python train.py --hidden_size=640 --d_shared_expert=256 --lr_router=0.000486 --norm="rmsnorm" --init_std_o=0.0301 --learning_rate=0.00202 --max_grad_norm=2.0 --warmup_steps=200 --doc_mask=true
Below are experts of layer 4 (counted from 0) of a mixture-of-experts language model. Rows are named router (the router's row for the expert), gate (a neuron's input weights, with its number), up (a neuron's input weights, with its number), down (a neuron's output weights, with its number) and show model dimensions 0-63. Each number is 128 + 24 x the weight over its row's rms, rounded and kept within 0 to 255. Numbers have three digits each.
After each expert's rows: a language model's description of what the expert responds to; "gets" lists some tokens that make up at least twice as much of what it gets as of all text. This comes from a sample of Wikipedia text that the model never trained on. Tokens count by the router's weight.

# expert 62
router:129142109105119117121145132096120125113119098140121123101153121149151095119131138141161148096131154135120073102139133137133125150121125082143124172101102124115133135133127153107123181122140083
gate0:184115152168124103141159146126124136115115149157088118175125113122134122143123114138134118138162123106129113127148142111140181136101137131101128138134126144136110127178154114133114150137132106
up0:189113159121113111155145134133141116080152123158127089135121112091113156113103151119184131143139125137115125118136165113103158151090128130106097136143166134118127111156124099147119165141128134
down0:128126129131140111089088148111118144143146121146112133092131141119158130129074127132129149170154120093134122145140128109116125129140093121112109159190151136120133135091094108099125125177093135
gate1:127097116130118197127141131133117124110140100083109159129156181131105129173118110142121113138153095123162151123099082112107110109134115145144139092183122146117113129150142124127131135136129102
up1:121140134110137107151084109067116091152103146136110145128130157171144142139136170170111133138112167091114138156193116133112081129126127177148143135070129140100096142096110121149132146199147109
down1:096120113131154103120113135130131121102170124159143156109119144147104142110106105113157136131153111153148112144091124121099152148081092132156152133143115171136144113137129078140157111168129117
gate2:099177136127141093167129135077112111128129101106110148145111112076165097132120134162126119143129121107143096120128161103139145129151142150171135159096096134098159180132108095166161095127102128
up2:117166135123134100129130121132092108130145140146111152109111102116134130150145102165175133149087117161126086131134165093121169130148159099144101124144098183137130133096109079144138117132139093
down2:131127117102141162164157146140104145137098163101105185144130089157095123131137121114117140112153173135143141075132107095142119184130144154115115100134123103128107115081123151188111144136111134
gate3:125124123120124132111125124125088168113145130144117126112166138078107132142114163093139142133130104092141152113102098125107107140112119144121130149108089113121182145142151127121159151135131119
up3:110145106138137164128093086151100146172126083145142120132094168093117149125105114126150132126143120141169100169100090115104117130097173130123133174109110152111168144148134150119141136165121148
down3:150173188096121115092118141135117125103119090111081140124168141102146120128129131134110111144144118137149129100136100101109123129151121147117114131162119109174111112140142149110138134097166138
gate4:145120124137141101085108120133115161119114128122142190143064167103107123083075085145154169178137166123110138107114129167142119106151098142123151137110145100142157139113142121115126119154182149
up4:166142125090103130131140113123131159142127129135123159072150147162155143115111128132151142124165108166138129144139114123132120139092114106163119157162129099142141090125110166111135120113136169
down4:162163129156134167175130155094100090160146116106093098109175142156084125122157131165089123158126106129134121140099180129109095122142099127186189145115137116126127145134161106187157113148146138
gate5:127152131117121143124138114140127147121098134092102119141077106121158114142114148078125110121141142147124096137179116172122141124133109128156137155106144141149104126065129129141132092107131115
up5:126095139136140111137122150159125104157146159125141132098178139088136115157108127145150124165157139160130130088104118094143132099154125160114128137158137169116136106164101108145120121141116097
down5:141116146144143139104095117132159165119122175107122130150090118141123119141148082173141121152121159121103132124133107146142122173135121125151131169121125115104116103123163097087113165129115140
gate6:175187126155142127125129137090168104109113097141117132119106134079109141139108126145178167133131144147134164122118151163144130127128122142159093105141121132125142133124048122114153124127165097
up6:080088131159171119141125098102139129099100087111134124074108105115120123118134113100135150130113128154107124102116075120133097147158127142113143104130087164148133136101140142165122109106097136
down6:101096125139145093177080164140086163164135167166152134133107103169124124132155127117092168107129102109124152108127122106090111128128115117119141115127108155099119150139129099106141123078100144
Word pieces right after prefixes, like "e" in re-election and Micro-electronic, or inf-, dem-, cont- starts, plus "and" and commas.
gets: "e", " and", " f", " home", ",", ", a"

# expert 61
router:139122149140087116076112118144122121158133075106147080116164143190111094122149145099131121092133142112166117124125113117108118121146160170150139155128158134168151114142074138152107132152125163
gate0:136127142127106134119052152143165149163164126094138148087083096134120126129143126127118161112116102120135090136089131168077117143159155144112129152165124113115122137129120167116118103131150148
up0:145142125132073138136100134107115091148158141120101155115132098139162142120109125126068106143167142122098158156128128115126113128103136127157128115140114148142111159158113136146140106122094127
down0:102153150148118124152162161150107158135141119152112173132145151128124134171136144121143109112100102066151114125182158113133092096120141165167140132165138129115131160148098155149123089137114122
gate1:124109164145134141154131144120132106121118101145132168125133111143124138127095100092197127100128107138122174129063163153097131119128121110106107128129119127154133145165129113102134132120171091
up1:135181144112159123119111121120155140095124137144125125141103132146126115111102173192140162172137140125137115095136131114167131140109135145131150127129159128103081141104134135140099096130090133
down1:135121098140065154092140130141110134147170132122121153114121151153143125099127144110101116131144085137115126120138130146124075140152153146159145106128119111118148100120126137129131099092124169
gate2:142126082159127146077123077134135155146140188167132112118163046103131138155123080169095118167123153084137163097119123145161085141121160154106150129146152115140084149106124131117126119141114127
up2:144101081151134102092122102111135176182139171184150097132161123109129130114132121115104149184144132097098111121144123104111098135092140123121155124103131098145136125141073141104126127107128106
down2:122126107137122122120108116156142048149143109143149115119131140133096093126112099166123110154138145138099137120123132145115147079124116100158134173122089166113121137141116135200124136091102087
gate3:104096131136148132139143156152124115122076157123160086116119145112108141140121120111157145154108122129112103151150099117092095090117138147122169140172149117110157115136123095127131148195132111
up3:145140137128082165068122105131092139149101160128134112142151128114124118147114160111121109106124199105122169110126128091165143160174128129097116191134111179122131139125137164126120128097150136
down3:107122114145173130083113137136105109151115121131122161110092145140131133119083151158152108089117066124162154128102112147075111172127094163145139145151117063156116139129124135170080116152142080
gate4:093148165144117096145110181152155150114113130124120155112108154136108154058097121091154113139116168117132123124148124151133151123133128108084125188086121096124095184103151085133149114106112121
up4:157140100117112142106122103092068110122127094183147127127199088099082096150109136132126111137122100137099126117099128108135107125131138137142112127124132120154137104125148097132135136142101165
down4:143166129115149105111129129116132097129125147150142166123123140100140144124133116118148097176169094148127129122134132165140144150150158145152117113088124156153189098136138129154108138095157160
gate5:119118111113127161131104112119118139098138121123146100086090091127115133094140133114118119098146115144153152134123082163146174110116163096136145115129121129131138149131156138155105144119133099
up5:124138146135118150083104097104131124108128102118139132105112087119106126118151124145118115126165108109171169149143100137135130122114181132151169114146110168163181174123119108146113136120140112
down5:111110131117164148155090141108145103140163152152124152129096139176162144083199159114170159138161154134135079079133169120134116119108133127073121121133138162105166091148070087159158129164128096
gate6:157145125113139131124117136095113096121099108129157148121138124129120140133138112148122106150104131158166154162174105109127125150127133164106126143123154156117157142153100121139123166127151146
up6:118145113149130081137125101124080080132116152114164126122094113143126112149168139139130148125124119180127117146162142104138147139093151142127126135119122150134163157153114101099121148122111136
down6:182131118115098110129134148068155155119139136180138140124172088151115125126143140133116079149166173107148113102157125162098095126119118159108121133130118140112114105109074104144118094133128165
Forms of be and have, such as was, is, were, had, being, following subjects or which, in narrative and description.
gets: " was", " is", " were", " are", " had", " has"

# expert 25
router:125157109089079136165161156134122123108097103113112166133094106130157132169097163115125117150179125124098157119140126111107114144071096118118149091155131084132091131122105104159142128099121154
gate0:069184140145164144107160100080123080148148119130164142115152118147113146108121166116115145121123115114114108120122134110139140118116096162109166108158127158149129135095127119168118126115103128
up0:146129157136141148123138094068124109136139122151156136073116133145090101122155108158102117117169107144110149130106168087162135141085119147114128117133127112131150122087138099107136141114132158
down0:100130144121133122163120139114107111142128153102082106129117154175137094170129118154120110127132124115108083142129137144136136129152160123154120145119119147129106160109140147142115153162145130
gate1:099121107093110122095134143135099140126119128147131129099101114149163136132113094137133108095115136168151168126145125102160120137166130125168159122124148088113173207130140132157112135121134137
up1:123119095082087117122149147163125153160156127161095124100091092125135141105129149130139111106131138167103200130135115155162134123174125142154128170129124099115152187148138114136125120120137147
down1:139140120134120113159127114151146114121166087090160156106139115129136099088104132121172111129153133098098063134135163084148122138162127108114118095170140089095091149123142154140160161136127134
gate2:092113130116113127076139108104137111156125123149112123093112130113114086159117108113189132158168122127100156118134137133139171117178213135178110138134098135146145145131108137133131152103132142
up2:127132138099096102140106110136108123151153106159126167175115147117141102113147133136125198104117125157151135090108098150095124117107120141105122120094122134111117106126114145152127126129126099
down2:143099112125118115174114174137130147086080119155124115118110100135107127154108194119115085112107123100176105148107096152155125108150122122148118119149126137141110159141105098135137112146101115
gate3:093094092109119111071138140169100130146142118116098168094125154057166118111181105131130149094125108103131140135114114174129107126156124113108142133140101118121136129118136132107149125142124136
up3:081122132125069111103181121150153123122109166110080161103067143114119132122117120102123093141115121145123145109118155129125101121118141180119082092134131157129140214134170149145080103146115101
down3:146063143122186143098136150133130132151127153177137167142130159195110094131123126145134097117118150103130131083163160160120099117157073117100138124101132115154158054126121112128090088125124088
gate4:133114152127104129092145128155085141119157190123126146106143110156143126137135125121130123110106124138111108104149140101083128187129121109117129118113116118151099100122105104141187141150144152
up4:163128133169114116121135087112125169142127071083146166119125120162156113113097123160170160138141150163157090120161131151135102136131158138143130082144098146119137135149138114137210165074114116
down4:143168128142143136106138104073143106096144143109079097107126122135150113119119130107101095120136136099195074104136130104091118180137137167129122106152134127129131124134115136150072109136118086
gate5:147117089134135102180120101113084202096119156147110145162153138164147164153097119120115105149158125116158150139160144134142190113122141086094116131135138142090152164074116118104123109100128114
up5:137138150099122150131170155136157116141135142081151132105101078116124088162128127143121131145109114167074122130142092086076126154158097139109120145114109095122124093114166161110096121133157126
down5:173129122118119096148133104104166141099138152146164130082141136096104118137122101104110121117117133131124132164127128116097124157123077140118161137152110140107070132110128072109123129141144121
gate6:155126162127148145117185151087096118070148129108120107108159167121150141096158107139115105140167122112150120124104091110159097138164156092119164115105140109097117167117136102089124110129158145
up6:111135068097108147108107140152168153145149194098152165132129098127105103128116146116133179162120094132120137145109112113124093075102137106144110086123116140159126090121142166133121161115117116
down6:125113155161136104123138121157169157154136168135068098126164127121111153109154132113134151113150150126122089138123096154140085115121110170134122130134113107136160087101147124109111079126164111
Middle pieces of proper names and place names, like el in Commelinids or Skelton, sburg, ville, plus whole cities such as London, Philadelphia.
gets: "el", "amp", "per", "st", "ne", "res"

# expert 51
router:128118152100133147156132130121128191098113157127120063106111142123099127159157095100094128130164134084157124148115136108079106075116123118126123127064126130124114119154118151119107103096094118
gate0:131112077176134122154125094108142174128145150135130125148132155143148119128129114119134128058101180158137139119138145133122111152117106121135156141145124150106156142154127073081152184137109175
up0:145115104131136162095137144127168069140126135146179151136080109076067094112122112143134109126109116162189110132127138132098147134124129117142165102173117103139130110136081153147096115157148085
down0:122128158167118086138145106150171148094178144132110121141128097149117136133171154110107128083148128142132142144154116127142139132140150099122076135153104150153102115129125139154131129151149151
gate1:099116128137092140142125120126112134138163123122117160134162135178131120111117096159129105152107115122129109093123125115123144123080135118100105110142121131108155113135130121121139120153150108
up1:118110127119076117199135149133173110133148124159125114151165140140119127126086129121133122172112149139148101108136125109163124123112105150119098104120180118145155126125144114153114108150152133
down1:103127131130116121143123111126101125180142131108120152133163163097119102120129105095120116119134119112123169149128139103131139104146101105084149116116138097135122163133109115132137140127130117
gate2:114057120094123104100157130178119087094109113121181141095099145160133102092085089121124148122171161133098147113153127142144115172125092110131099172093144111112144142163148133109180145138160123
up2:094109146185157133122139061090102106097153117131143118108106107187160115117108162141114138082107146157124140139137083183131137148131163128132100115121133084097098109154109141144141110153100169
down2:101141151148194122169149179131124100119082119156175155146094154125136134135127115109148122093120171127149116109127101138124152163098154080126128136128110158115124157152164122169143103114174150
gate3:148082150144117080149100151131130114134133130099164138113164123163146130098128103128112116115121146123114113146124156162102111116096118119161111089126119121123109128136093085060176155108122144
up3:132117159177145096150106134138132127118123077112128142138173128178133125101110122152109124131123129119128096156149123147106110143129132119150127074143137106143111153156111106101149126141138115
down3:108109108131114111124146089103098117110166125147148103136119113129114124165140095107099113114130171133142120148117139149126094136107138148129124130134129166122079073106120125132131107133111101
gate4:148154146125114173168095118120097103158138120122117136113137115114118158144106148118173135119117108121094117137156152176176139144132139112150090109123117136113059141101107157179145082138136128
up4:120117104144149101092117109150147132096113127101122061165136114154113119115120143201125106153146148105131139163117082118080111110135121165090111148133118136158197103127130117149131122138102163
down4:130141105121115127150101124114126083122139084129163118131098108145173158172151111121137081136134117123065109100186152150154121109103104158131125143184128110123127071124116086136144138098143132
gate5:144134163128113125121103142125143157122173132069121104109132123138160130152077140177160121166154134129129185115128124179135140127141125128132136160128119131121098136104179126156089133140119124
up5:107121117089123121189134112143109122117136102167168116116155101121152143129122158115117161091084126131132106119149107096141124090099152140142124137147123110148120116105105129131113137115100069
down5:114132139091132136140109167118176128168121099162171130105165126133209134111089148158143112081129125137156144168128102146137105102143101114151141135148140135174135118147091145138151086157121137
gate6:121129134118124145120135138123105083074109103098095135181113123135100118121112136118114168114131103117101119094135087101086110125143076151108143145139151091152143089130161131109079091165121203
up6:108115150172163128110146125062156131165158130186139122110082090156104181133130115137132115169128129160148130137133156126111109145123145084124132106130142083107146143117126184116146117136121142
down6:122128129170171108149125116122166119120164127143163139112133095157143148128102116130116128129140176107134111095131158103132077137131135156160115103061114137163114135118089131113134132167154137
Single vowel pieces inside words such as aviator, persuaded, Actinopterygii, and clause-joining ', and', ', but', ';' in prose.
gets: "i", "in", "u", ", and", " and", "ic"

# expert 23
router:095122150137148099116134143099162091106099145165124165145112107139099135136138110145176125113127149130146086103127138135098126145077114113124083110134097145154148160115099116169139124116137128
gate0:148131104151162139150138111156133165127175137143124118149129134107102146087163125113102106151119136094125116110118074113093145108171101131095170117169164133133124114132070117098155132164150126
up0:169111113141125139125129085098136154106073089188118122190117077113135138117105135119112147093090135106080146193100128113099119137135132105118152093108135145115123137152126100151166129117143142
down0:145144142123066130133170133140116141135157124134115125113104123154137124135112159139120102099090111111144131136128142194146156105125174131141158070102097109165135141136118080165137157162113138
gate1:124146103097120121081117115159144162138126154110129114142100081120085145107142128139150117138120110095151117099174131135149089135116104146175159178120178129095133154142171140150135137091160160
up1:138114143117102098121153147130140084184173106136137131140121180155108104157131128134132170087102121114146101087143107108132126151141100076102128138140127158144116114119134141124168122172118147
down1:123141117088121108099121114118092098122144093132115126109155096135142125113145148157150085136080166163079095129157163136134133123168125089154136156139141139132119139126109133133081099154132071
gate2:159120176121129118141135150135100120111088113131110099133120106148113115160145128120138094124111170124105159145106177121108115107119159133108146141119114171083161139140139112116158115098142156
up2:127118163121155111144124121120107118149123114113119126137140120111138120113146103145151113104120191137125172112123135124099115075126177112112170134153146126082155126171100133130126106093132138
down2:124104111121159120152101121140142104087127094114129078084101115122150193101115170146157126149141132100129124128121143143113120136145122133120128099115055131116108154108148132127132134138128142
gate3:145107155158156125116071076150156172132146158145134159092141140136096118134139111153115154103172157143088121153153116140181091110152135114145172113141133130144076088110121155142122095104109133
up3:120112101159110111154113089123161170123110113131130100135143124080144134121119122113093124146124124154113137155106120161129099070141082116119112167162076106088131132105128102123123131140133134
down3:104112125140155131131159135189152105127120124143104134128130166184132138169146128121115130146166140117114076161118131141166093126148105113106109118152136145140126077153108132107145172146119101
gate4:161132082129101117115152105118140130142120124122146108160098146119089117138153119111103154118137152151108151141101142111147083110080183166119123150123126133142131090103149099110126122074140132
up4:099151150117129151113134123106092101122126167164097154145191118105141153104072138144100119135145080126169098159121067172077139136125110093162136102138106099112124148107123138144112108154116132
down4:129094108139116110169123142149153121095123162105076086106162138141128123097114160103144139166107123148149142140140142117104162158135119136117119144143165104135185137159138177158154143119130134
gate5:131102112114123128116101153143099136099185164139103132103135126170142132125145127128107129120086155101098154108092124134143131069112126141131111101131122169171098135126101164138111115147176110
up5:096115075126174136139112128127092135098109156147149140077083131188117170163112155157108111074100156140120130109138132117151140112117153092122134105162146169139072131136112164093129136120165113
down5:095138113144122075113118117144148161132119125153103087096124118110094122128154121114120146132120176154173158096133138138097151116109105115176135159084101118135138132101151166131110134153180089
gate6:124089110157123181134102138151108134145139147097148113097153132151134141088127129141132163100154118169102097150144109109151101110135088165128091139138114143167176180133119128106110087143099140
up6:126101111117123159156150121081137142124139080142110180141145108106125115119095126157093100125111085121131119123141156093109131133108215097152112118114099082126105116122132168141107131092136106
down6:121158138144127095153149133111092155108139144121144124111157102147129112109144133123113118126085184142078137118152129104125108119150100115119114139177106082133147100104123083085140117142139111
Subject pronouns and relative words opening a clause before a verb, such as He, she, it, which, who, that.
gets: " He", ", he", " he", ", which", " that", " who"

# expert 14
router:132164109112155148100111170151144147133114156138090151146139133112136125086134111157107104137109088136133109137133118124126149106144119088153125105091164102111097110130137121144087139142106141
gate0:149094080101132120122104132141150120080151119096158121142148115101124134151155117149108104117142108122129117144115142137086116133108164134066116155141137138123118163114120103146115113122155108
up0:105175137145155138116121102107105122127166110107092139089105162133178132153139105094121172133129135106145127109114165117140131106141135144146139147166149155150131169138115120070123110135121141
down0:148115136128121111163142087133108129098135105126105129140105155137141123106102140120103094128117158161168088110096133144118132110129156136092123107122150139119115159133076120114116105196184154
gate1:118116119190100171121134130123120110160165134135128145112147146146134139099101138156173150073134115130164138150109135154158150110100154149125158147123164101118142162138094110129113136153141121
up1:139127113121115090099111161165132132144156142153124113106099095102122161129115116143054141133154107125128122112116056105107147072113120153152154115128105117125141126132151135123130094137131114
down1:126186105131134136108157099076151126139119164123128095124121180112145124142197170115123135152140089146132139106118116140121084137146081132129125131089112055079147113165171107134151124096159118
gate2:145129104114132118121135115119098119144126108142090112142153125113147143123165147140113104103107106138136105147132118157108136147072120135101090133126078126116159109112145113119139092179137118
up2:172120131130126089149130097096114137112090165102144125099140133116112087108135149114088134144145145096127125138137116116172121127162137111147155113158123143109132097134111120184122170085157169
down2:151149148128148161103132109115135130111153134125132114094144122132178082120121125144091192134098117125132160140134145151132121117124151097099143159104096188146141110125116119113143083163121137
gate3:127185145154162108132109151122112137115126100110101128175073137099144113144077114108114107106133157155137154105118138141107103147108161139090181148103083138111152128122140112102164127132127147
up3:105092130116123126119104137096139162133145096142124155157074120102136077117136115133109129116124119146139126140112117169090131137123162150118100140126146100140135139104118128116144202151165108
down3:091141132142127129114112115139120129130132085124132130149088121083165124155135098108147112114155090110129149140139120164166082091138118087122137129126172112132154136124179095129136123139153152
gate4:132139143148117111118118118135127150131094118122121103100148156129127154172112147147096140133115106140113109124112127155125101124091113155127122127092115121141156167145108139143136163128129123
up4:181115103150114095092151118112146147144148127102121126131146152141136121107153114095136104096173120124127149150109117155106125133121111137175159150117119113115122167154132125117180118129109162
down4:176110108152092162102131123117091146105091112091103177118095152071154098144117132110122113129121164093123106110098164116076122126115134140176152105109148151179162127182141150118154108116133115
gate5:185161134121127116156156120098107089156149173131112142143068150110110118158146171127110168147139109135155168115131154110130102083119140149133073132152137115148119092103151124077087135165183100
up5:139162149119121124166130123131123135125137136067081144139123132112107117134129140122130136177169122080121073130083117115158136112145143118130124117125136144169158132166139128124131113178111124
down5:128152110091164121118127086118122115159122170143152127143142117148173167144147169110075098164127153130129091121117139111192106115125108137151114086085160111113134160146062157110134112157147128
gate6:151136151155129104128119142158134064124125161141161127124069116103130105129133136099118125116155118166149111152102129117107112117134147087135108160110120102120154113106103081103157118135122127
up6:172099126132132139117096134140122147138115098129137171159149127054153146153103150120086081089122119123174099130131103135117127119141114120120166113053133136086126158127131140129164146150152146
down6:133137127127152131120099129106123126125145149130111107149136084137112102119123135097141127129081090127110164116152095149139127130162101126103099150097093125132117145122147161139134131101119122
Short inner word pieces such as ud, ut, ot, th (Garuda, Rudbar, Studios), plus sentence-start pronouns It, She, They and the song word Me.
gets: "ud", "ut", "d", " Me", "ot", "ad"

# expert 63
router:126112103165150151122074101171128097143113156095115104097158130116153139134174117106158130080140123139206103090122100121106124100120163160132133118134187113156137107138145130116118119142129177
gate0:162171135134153160139134111143113141117169121083138126124115135072177112146091142148140148125100128127130149184122118161173115082090152116120118121152099130112159134148166111125138064129122092
up0:123081120146140111122142148124107114126122133164105112123148154157109198135160127109116140132143130140137097094138137127115185158167088106105151117102188164112091115127121133150135149124136156
down0:142153119156169127111124153148125132144143120151111116135118121150143107165108126129107156137122131086088113136127165115097137149119098163131108130108134172132116157118117153188150101096113121
gate1:127149170135097149157124159151125149106164126098153107123130148104100125133133136102135118110154072107122127075150129127154119120126107137140115124126092100146133112137082138156115130150156086
up1:156143091133110156134094118114153120113130108154151110150079162119131141114133116126121139124154150112102097131088132125125139139124123149127135117185117087153106109072105124122105157150123142
down1:106109139104149093186157134125144116133088150140114131168105169087098136175165173111134087106152125094131160100150095119121165149169100125129161061145082140125128133118120120113141160152132099
gate2:118136075144138116141156139123119155108141105133117111111071133143134142117118124112096077120113142105121123125129086131101130139093106148114137145123108094111154104170173089157094121149148157
up2:138169138145134121176119116114154160138138115070117108110097134143160158115116130093138140180149114114132111118102146130155126157081111149125115156152151115121157101154148075140142159145152127
down2:106121147117150156130108151148178114119148114141150090141168086116125122160128094098145138117148107127148118146168158118123116132159136130136099139144142155108137133120123137107109125131121139
gate3:143148194098111087116135158111131099159138139108126119118093112113142141122138121139111169129137090114135089138091149102129156113108162124130115128143062160120147150090131150140077131147120157
up3:129113122158115135135114113096096126164103102122194103113130141083118159107133157143149126092155094129125093085093160112128137154146122110093119144093171102128134098156128123111109121136128133
down3:106094099150134125163075172091097125137107174116135134128175144084112108127128116091110087124116085127139128108105141111142145134099087119144122117101147123093120124156157158104095116146124130
gate4:152138108145124127085087114116141140101136092098116134126127160116094162137128162117110151134145132113191102103124112130121090170116122111145149121106112115108118148117119156132137100136121090
up4:114117122092085123126132168146106116160135100129152136138149103111101106112129116196116125119147086120121177174083142128144113121129141101124093109160160139077125059181135181131154095117166153
down4:122133133168130118136097161132144154173108124146136117119154125130092146082123163087137162162140180138175093140135163157097141142091151110162128115133113114094124139145130123162172180107105157
gate5:133122123153148119168141101124079117149121129128133068124096187123077168141131147107121123117099100115131140096138116131150143139110141133099130147138087104124141104153142136141103148117155053
up5:123184093150132162130107111137145131100097095081143132157116107139107142101116123154133129148157137121118087136114163158108116152122147112122130116154137158082126151135176147100133138099166159
down5:144135157119105112133111054140079133131101097169148147132097114126151132134122092143131110115098141125141118139154155149092109134127137092157129160116190126103129123078089124120086143111136157
gate6:125126127123136105152083114108158077147140101141130146111128154131163123190107150120167165164106129134130118172138106114084117151135132150129140111110093097140148126129139135111159138138088103
up6:194138141119103123125135141092164133182082145163135104119137104088137131131108169125084153167128140103130132101147157117133140124116149116143142130117111122135128168155138089116139083083109133
down6:128081134109138180121126192157095165121146131108135113107140109165124110150111138144131184126151150175115113132135124130121128128100079094140117122132139117186147140157072106110129149104104146
Spaced separators such as pipes, commas, semicolons, dashes and parentheses in tables and lists, usually right before numbers or dates.
gets: " | ", " ", "| ", ", ", "–", " ("

# expert 24
router:165109132114087109117110130174131094131098133115118166139138152146141153123165102143123117174126062128103113120104127161140122174170148096113143121120117174094148143180126125146146126159084128
gate0:156181130099146137136155113132081136158101091103127068141136161136154136185095156166114148165100128127158106135139166111126111082112159173120102161117141156119147161153153117113147120171150106
up0:102168100140131161167104146134119142112137155127095075154153164169122166127161197105116168128104118126130067154165116108102123083147186084114130109133123139140110134135140151146121150139141147
down0:138114103126135104137126111150149141093127079113116126110122102109165117140148110144159121131143141111100131119109061163059183110147105110148138166138077172148112118178144116155130150160109129
gate1:149132139118170148122169122087122144105140115125090110112108134132149137160155122143151103102137139100121129128126152082106134129109145119148144142117120125130123145103126084121150133133137159
up1:136124081122132121078135081133165134116158148147154157117144149116131085132149092119087124140111117141114136096163121131076080121113137115130096076165085088168135131113122154128109168108072175
down1:130132140125154127172115127146120104122113157145110134140175130149091099156118125116102162079120124123127131138098169165087166138121111120102117125132147088152136158100162094147093104096113155
gate2:095116108155144084124148133105128123066132147158126125096103100114174140119122149092095129132107166086151097145138127108182148140048170135129127123146132165089141139146152090131119112142138166
up2:131088115119092111140136117121134103114143111143113162106126144110134098142080161151154123089098123114156126164128142109148116120107119124106130108124132068146117129118083112144139086123114112
down2:112141099135179137129122107120139117093131078143138113102114142061131087100112110129103127128136085108148122135123077153173098099128127154090190143132094114119136099120102133130113175149128102
gate3:128124110129154153145173105134131156113146094122164082110138065111080141105092116120117141096155124170131112103121143144111111127111138121120167082134110135081093158131115144139103121108123078
up3:152155064104108102110099113122106102117098115116129180147070185121146134133131173130142122163120135122110116136146132075105148072144136133111090159114131094126100105109123160112152120075101162
down3:146143116151180134122139135108118137173133097145098134146146123141111132142130125147146094119101075122139103106152127160100116168143127149105059130144148159140152128140141128120163098173149138
gate4:133134106080148149098140089126123151138096148125140143152121148107131140125144166174102160107147131102138117145122115107125105127173119120144175098141173047096121135118141101122137109132125124
up4:165107110086140115149099140133124134087116135110171116155149160081127148091136109146105151121147089124108114179103122126117107106161113122098147163144160139137158114120119111089110167138165102
down4:130135120155119138113104130079121136163157142144122155120153128157137139121113145122190165103101212125131122068134120110100138127120158128104097153089139159146089109115150089111130101068150117
gate5:131154131112143139111133179124128087115143129132141124115082126162149149147090107087143140102159086140125106166096111096122141107123168114152082108110150163152110129176125100158182114090122101
up5:130123164163088085119170143087151137117145142140118134135120114127179119162139144169133139143116162124161076126128108099136095121141133110146149156146090115142129161129135127114116081142156153
down5:136130138080170102079145112131128129096132144210180139151101145143115134126132091122148114142107116112128136133117146097139154144126163097127133112145131139118115141125165110055144100171141093
gate6:124147066129128132126120147144139165113189154148121106092108142094139112200123072118132155107130135127124159072117121106113118119131181177082114122109136129167132106147131088127165168149174145
up6:128114140166132107136125127125122077190116153127088150121154114126140105124137131150123109122123121144116143109132132083133164136110154151151134103167129129125150122114142140152102112059143132
down6:100134122144115131099103128124148143118140134150109137138130128134161085128147130133132124105129109144122122173127152112155096089108139133139083175131138156143171142092144105116138138110099157
Vowel-heavy syllables inside foreign names and titles, especially Spanish, Portuguese or Japanese: M-om-ento, Ri-om, Orgulh-osa, Asa-k-ura, del, La.
gets: "a", "om", "on", "ak", "o", "ina"